Experts of a small language model: 5435 steps.
Below are experts of layer 7 (counted from 0) of a mixture-of-experts language model. Rows are named router (the router's row for the expert), down (a neuron's output weights, with its number) and show model dimensions 0-95. Each number is 128 + 24 x the weight over its row's rms, rounded and kept within 0 to 255.
Before each expert's rows: "comes before" lists some tokens at least twice as common just after its tokens as in all text. This comes from a sample of Wikipedia text that the model never trained on. Tokens count by the router's weight.

# expert 7
comes before: " ", "\n", " S", " 3", " D", " M"
router [126  81  91 108 117 139 136 139 108 137 128 140 117 138 125  73 131 126 119 136 103 159 119 160 139 143 103 139 155 134 137 133 143 123 169 103 137 136 122 152 113 160 132 140 160 120 195 140 137 150 113 158  91 127  89 131 147 143 148 121 118 147  94 150 122 150 113 177 133 134 142 106  52 118 154 132  97  95 160 160 141  74 122 154 105 103 135 146 156 109 122 142  84 137 124 159]
down3 [127 134 157 153 132 122 134 181 113  38 135 141 113 142  68 164 127 144 122  62 125 147 115 131 115 123 138 116 142 121 120 109 120 123 174 140 102 121 143 134 132 136 107 113 142 102 109 111 150 125 137 107 126 122 115 143 118  93 143 149  94 148 131 149 140 157 158 110 135 173 177 126 142  86 151 151  98 148 122  88 129 109 140 133 150 152 109 173 117 137 155  88 117 110 131 132]
down4 [124  64 124 135 161 122 116 109 124 116 168 130 156 160 122 107 127 138 127 153 114 124 131  70 145 141  93 118  82 135 116 125 136 173 101 132 137 132 117 104 131 149  95 104 128 144 162  91 127 160 137 137 151 112 109 130  87 116 128 115 153 135 135 114 152 145 168 117  77 126  90 106 158 129 111 143 160 156 131 149 151 170 129 154 118 174 137  74 147 148 151 112 144 150 122 172]
down5 [134 106 114 133 162 145  96 157 118 141 132  99 151 155 132 163 103  94 105 143 103 110  86 104 109 117 152 130  93 109 104 124 135 142 108 115 123 143 158 136 151 153 127 123 168 149 133 161 124 142 172 132 134 120 170 160 101 148 139 117 169 126 169 164 120 182 121 103 140  65 153 158 106 106 145 118 110 116 122 151 115 125 167 149 146 126 104 166 127 133 106 109  89  87 101 147]
down6 [119 165 162 132 131 105  81 124 135 155 154 134 117 140 140 135 138 171 120 131 148 146 135  51 193 133 133 104 105 141 108  82 155 140 129 156 145 131 135 126  96 137 121 134 147 105 144 123 137 169 112 151  98  92 100 166 146 104  77 138 149 134 115 119 134 134  97 107 139  94 109  96 126  79 112 144 151 143 123 134 137 124 136  96 143 161 146 122 139 127 152 164 162 156 118 104]
down7 [127 139 124  83 161 115 128 117 127  59 109 156 112 165 155  74 139 145 121 158 120 134 112 106 120 105 132 139 101 130  69 150 109 150 155 121  95 156 150 118 115 161 152 133 135 131 140  88 133 134 149 163 149 128 108 156  89 142  83 160 161 162 124 129  86 150 112  90 135 118 153  96 149  96 128 106 134 121 145 117 136  91 152 121 131 133 152 126  98 125 164 152 127 149 102 133]
down8 [138 159 143 126 137 135 117 106 133 133 108 146 125 149 150 120 142 121 132 128 114 139 143  94  94 132 143 159 133 181 120 155 134 141 100 130 136  74 138 123 121  89 102 105 141 180 187  88 124  89 113 108 134 102 163 140 105 143 110 148 127 141 106 157 137 128 142 147 127  89 117 159 131 129 166  56 108 123 135 151 175  89 114 129 147 102 104 116 137  85  98 135 158 161 135 119]
down9 [115 131 119 132 146  94 101  80 135 176 123 106 124 109 123  85 185 157 155  94 105  96 129 122 118 147 109 142 140 155 139 127 136 147 135  99 180 152 113 132 105 116 152 123  91 123 100 140 127 134 144 130 115 168 107 138 102 153 173 126 140 137 132 108 108 147 165 117 148 132 118 109 128 120 116 120 112 152 161 150 173 139 167  95 100 126 131  64 104 108 138 140 142 183  99 144]
down10 [151 122 136 125 134  98  86 123  88 117 132 118 118 145 111 147 111 150 132 158 114 119 165 113  98 123 122 129 136 139 103 127 142 104 161 109  98 152 124 156  64 146 131 156 152 129 133 101 171 137 128 155 137 162 132 128 165 124 169 105 147 100 119 122 144  96 107 110 166 115 105 127 128 130 120 113 107 124  84 116 145 101 106  68 120 103 154  76 163 163  87  91  90 130 153 132]
down11 [103 153 120 135 123 140 140 128 102 143 140 100 135 144 164 143 107 113  78 139 112 100 113 148 141 122 122 106 105 160 123 107 152 139 113 118 146 129 149 146 140 166 173 166 140 121 114 144 145 175 127 101 106 123 165 145 181 103 124  83 136 142 170 106 137 170 149 122 158  86 141  96 140 135 104 137 103 144 152 152 198 114  69 130 124 116 125 117 121 146  92 117 120 100 148 141]
down12 [139 108 116 150 132 152 115 134 128 115 134 100 116 129 167 153  89 120 173 123  67 123 147 137 125 139 156 103 178 138 143 108 122 109 144 166 171 136 148  97 135  97 161 157 149 104 143 177 101 114 147 139 133 133 138  96 129 122 153 141 111 131 105 170 143 119 108 103 139 139 175 173 106 113 126 111 122 180 144 122 107 139 164 147 150 153 162 132 125  86 118 117 138  90  88 133]
down13 [124 133 147 157 122 113 115 146 139 165 126  97 109 135 124 110 105 125  94  84 162 113 148 111  80  55 138 145 129 107 117 137 153 153 154 128 115 152  94 108 105 103 145 137 141  82 140 117 146 133 138 129 123 147  90 115 144 137 112 102 146  96 176 183 141 102 135 144 111 129 180 168 107 147 165 124 145 121 122 105 126 149 144 145 123  97 163 176 161 157 145 115 130 123 134 118]
down14 [154 116 151 125 126 113 113 133  98 113 162 138 140  75  98 163 143 136 113 181 194  96 117 129 135  98 154 109 122 139 143 129 116 110 165  91 170 123 149 108 152 129 140 120 155 116 131 121 126 133 128 139 130 170 102 168 100 134 107 122 126 137 100 109 105 152 124 108  80 132 129 138 125 103 165 104 114 122  82 115  92 100 150 111 159 127  95 147  92 156 134 116 169  85 146 131]
down15 [171 165 124 119 143 142 101 103 102 139  96 111 189 107 156 163 102 102 132 116 113 127 119 124 129 170 125 116 133 155 119 132  96 114 136  70 143 115  89 112 182 131 135 126 108 155 124 155 139 127 137  88 131 111 136  82 123  99 150 175 125 155 128 101 152 124 127 118  84 180 155 149 106 143 153 156 125  99 118 118 112 138 140  84 118 124 141 141 115 137 122 152  85 130 156 148]
down16 [182 128 128 146 139 132 154 111 119 157 151 112 155 152 143 181 122  87 156 112  83 118 149 117 142 140 125 106  88 106 116  89  80 143 126 159 202 134 118  68 132 110 106 163  85 138 121 150 122 104 119 104 116 110 145 132 125 141 132 104 106 125 146 113 119 162 158 114 117 123 120  90 129 147 126 126 117 163 153 133 112 105 106 148 127 125 144 110 141 113 137 140 129 138  72 165]
down17 [112 118 156 123 180 136 155 105 113 155 110  91 190 128 140 150 112 159 110 115 135 126 132 124 151 118 152 146  60 129 148  91 110 168 139 112 139 148 142 159 120 140 119  64 125 117 138 110 132 144 132 131 117 137 140 116 172 139 127 145 189 152 111 162 177 130 122 119 119 139 118 131 178  98 144 118 137 135 163 140  91 140 112 113 122 151 127 140  98 134 142 138 111  74 110 116]
down18 [130 141 108 100 120 109  92 144 146 152 124 128 127 126 132 156 144 146 100 117 111  98 128 139  89 138 140 167 156 149 154  87 133  91 141 139 164 144  99 110 116 136 112 155 132 101 106 149 111 163 133 121 137  95 137 140 137 151 136 108 112 172 138 167 157 112 128  93 158 124 148  84 170 171 149 118 146 136 123 104 195 173 135 172  95 153 117 136 167 128 137 149 159 116 104 103]
down19 [151 126 117 128  48 101 161 108 154 127 114 138 153  90 128 100 110 133 113 123 114 129 107 105 109 115 148  94 184 101 130 142 149 136 120 158 160 174 119  85 140 129 123 145 134  99 165 130 114 136 180 122 123  87 137 158 138 100 115 134  99 119  86 150 111 153 165 120 117 131 108 104 124 146 129 121 154 169  99 111 120 119 154 126 105 143 109 123  98 103 137 172 172 122 124 131]
down20 [122  68 121 118  80 139 158 164 142 162 137 146 147 148 105 129  88 145 141 130 138 158 105 135 100 146 111 100 137 139 137 126 131  97 117 103 158 136 116 107 105 157 135 119 154 151 146 131 143 104 167 157 138 137 166 101 148 114 160 141 145 152  97 111 166 159 131 132 145 175 124 119 129 163 175 108 158 114 120 150 152 139 132 114 129 182 154 178 126 138 106 131 153 135  73 117]
down21 [ 86 126 113 134 127 148 115 193 127  92 173 164 117 172 111 159 117 106 113 132 151 144 136 160  90 134 117 164 158 142 118 110 148 117 102 152  96 140 140 159 136 162 112 130 136 120 130  74 131 102 136 191 136 136 150 121 138 125 110 135 139 123 104 155 119 100 101 182 106 130 145 118 129 130 138 113 140  83 138  98 131 114 128 151 109 138 104 141  57 104 116 104 132 115 128 119]
down22 [ 93 150 135 146 104 113 143 133  93 150 136 158 123 129 104  95 106 111  93  60 157 142 109 147 150 149 155 134 109 133  73 156 143 135 114 142  99 164 116 140 138 152 120 133 130 132 112  97 158 148 153 112 126 123 102 137 154 151 106 109 164 105 135 146 162 189 113 134 134 101  80 104 124 108 144 152 120 151  97 115 119 146  90 146  71 143 164 146 139 120 120 155 120 131  98 110]
down23 [123  78 129 133 130 101 145 163 136 143 101 123 143 143  91 141 170 126 164 112 109 154 119  94 153  83 132 143 123  91 136 150 105 116 125 103 154 145 134 111 100 128 130 158 119  91 166  95 110 115  89 140 100 116 116 112 157  96 149 148 104 127 105 160  94  96  75 103  76 122 125 105 155 164 150 120 136  99  95 165 126 113 155 126 116 129 149 147 169 122 113 143 124 139 150 101]
down24 [102 157 135 167 105 176 163 124 148 104  87 111 102 177 113 161 120 150 119 149 121 133 156 153 160 124 113 110 121 106 154 134 125 136 152  86 150 100  75 142 137 120 136 107  95 124  95 122 151 149 133 136 132 133 109 146 129 125 154 111 108 103 156 154 119 134 112  85 111 124 121 110 137 153 164  82 156 139 123 178 144 140 137 165  87 101 120  99 111 107 104 118  92 112  84 113]
down25 [133  99 146 124 103 111 123 137 103 126 103 128 110 107 170 129 127 140 130 155 134 110 146 129 143 144 136 161 186 126 125 122 151 129 135 147 118 147 150 145 146 109  95 127 168 144  99 130 141 121 188 189  97 112 189  91 129 150 134 125 172 142 152 165 153 143 144 133 120 125 118 148 131 128 124 137 129  92 140  77 129 144 118 116 133 134 148 169 180 105  60 120 110 143 152 127]
down26 [129  86 139 120 108  99 113 158 122 148 130 145 154 150 113 141 115 114 170 132 116 110 102 104 119 119 140 109  91 130  97 157 139 154 156 183 140 107 144 150 160  89 120 112 122 147 117  86 119  72 151 156 135 170 109 157 126 143 130 137 138 118 128 106 117 118 131  86 134  90  98 105 144  94 117 128 141 119 168 139 190  93 125 136 172 153 101 124 120 111 167 113 174 124 150 123]
down27 [154 133 165 105 132  95 116 167 123 153 109 114 124 153 131 175 130 174 128 154  91 159 130 149 141 170 152 113 147 112 144 157 134 128 102 145 159 155  95 152 161 132 160  98 134 138 113  92 102 140 147 163 160 119 138 133 133 119 134 123  99 168 141 129 151 114 147 170 125 131 147 136 126 165 120 137 140  97 147 151  76  89 159 147  89 112 170 164 130  92 159 147 110 142 141 125]
down28 [109 119 136 126 149 139 151 139 149 100 130 156 125 109  85 132 143 148 135 160 160 148 127 148 123 118 148 108 154  71 140 134  76 130 148 145 139 129 137  81 121 136 134 148 113 122  91 136 133 138 132 132 102 150 130 160 141  95 114 110  96  83 163 111 133 178 130 124  89 143 134 146 144 162 141 150 116 114  91 122 108 130 119 176  73 132 103 143 168 169 115 103 114  93 174 165]
down29 [112  74 141 168 143 110 134 140 117 101 149 121  94 161 140 106 120  46 131 129 137 123 112 171 132 122 108 126 108  91 108 121 126 144 159 124 109 144  97 121  97  97 124 128 147 133 105  99 132  83 132 150 149 139 170 123  97 122 126 110  99  98 117  94 146 118 133 107 148 157 100  93 158 121 153  88 112  97 153 143  98 104 141  87 140  98 155 155 130 122 108 115 106 114 110  96]
down30 [120 128 127 145  88 172  91 113 166 127  98 134 136  95 163 128 121  99  79 138 109 100 125 174 123 149 140 125 103 126 108 103 124 116 128 139 104 134 129 112 161 144 119 133  84 134 127 149 131 118 128 149 155 135 139 137 146  88 109 129 167 121 172 101 105 176 119 129 121 146 104  95 179 136 130 137 120 149 155 147 128 161 167 141 132 145 151  99  63 120 100 120  96 129  72 116]
down31 [118 167 142 120 129 124 141  56 124 165 145 118  94 124 136  83 134 107 142 116 125  96 100 103 137 132  99 131 150 122 116 141 128 120 155 124 169 156 114  96 140 109 125 165 119 134 105 138 181 158 136  84 133 130 173 118 119 157  98  94 163 127 147 127 105 188 119 133 117 111 148 136 126 156 132 156  93 127 155 162 105 106 124 146 115 161 160  93 124 123  98 112 120 144 175 136]
down32 [113 141 168 140 153 174 129 140  84 122 102 153  99 133  79 164 129 127  97 119 143 169 112 166 102 147 104 131  87 126 111  99 114 135 130 109 130 139 139 173 112  82 150 168  80 100 121 118 165 144 123 153 140 124 126 104 117  98 172 135 159  99 128 181 143 126  96 146 113 121  94  97 119 137  95 106 113 141 114 150 153  95 124 115 121 139 157  89 126 142 116 145 134 141 137 109]
down33 [141 140  92 173 114 138 107 143 155  96 157 118 148 114 132 137 135 147 111 130 108 138 173 177 107 133 194 154 129 173 173 161  89 128 115  91 133 133 118 126 162 141  67 107  77 149 138 155 146 129 157 130 129 115 120 160 114 120 126 156 112 123 132 127  99  93 131 155 145 123 139 130 114  92 114 144 116 152 135 122 118 134 159 137 131 153 115  87 172 151 118 136 142 148 154 164]
down34 [146 111 151 124 102 103 156 149 133 147 123 135 134 108 111  97 194 117 150 147 144 142 105 137 125 132 134 120 119 131 119 124  95 162 120 133 106 161 119 170 148 138 111 117 160 121 166  90 145 148 159 160 144  77 162 154 115 142 133 122  86 132 128 108 140 176  95 117 121 108 117 115 142 110  84 149 110  99 114 157 160  93 145 110 110 134 136  93 130 176 103 125 122  94 160 184]
down35 [146 116  86 123 178 126 106 156 109  75 128 127 136 119  78 132 114 132 131 131 121 127 119 101 118 141 114 117 103 154 154 142 134 159 149 141 140 121 134 110  92 139 158 117 156 132  67 127 117  77 107 117 120 101 117 143 118 102 122 150 131 131 142 161 142 144 206 147 108 130 110 126 152 108  85 142 122 130 108  64 130 116 100 102  88 151 116 153 116 119 124 141 164 106 129  86]
down36 [120  78 116 139 181 138  97 126  96 150 120 191 131 148 149  99 142 118 108 131 110 117 148  94 129 109 150 166  91 108 144  83  96 123 115  99 142 118  81 127  95 126 125 112 124 143 168 106 103 124 150 140 127 135  87 175 113 157 128 137 124 105 152 113 101 131 143 134 142 140  88 107  97 152 149 143 154 128 163 158 162 148 119 147  82  99 158 131 102 137 140 137 149 132 113 149]
down37 [157 111 169  97  83 108 164 115 137 133 114  95 145 148  86  89 143 120 115 131 109 145 113 124 158  83 116  96  81 126 154 154 123 137 112 159 137 116 147 160 127 148 149  81 131 126 122  96 128 125 128 137 147 112  98 155 145 145 127 160 121 126 154 117 133 129 116  73 101 105  97  96 127  94 107 104 153 158 152 102 115 104 129 153 132 170 126 121 101 121 148 169 102 124 110  71]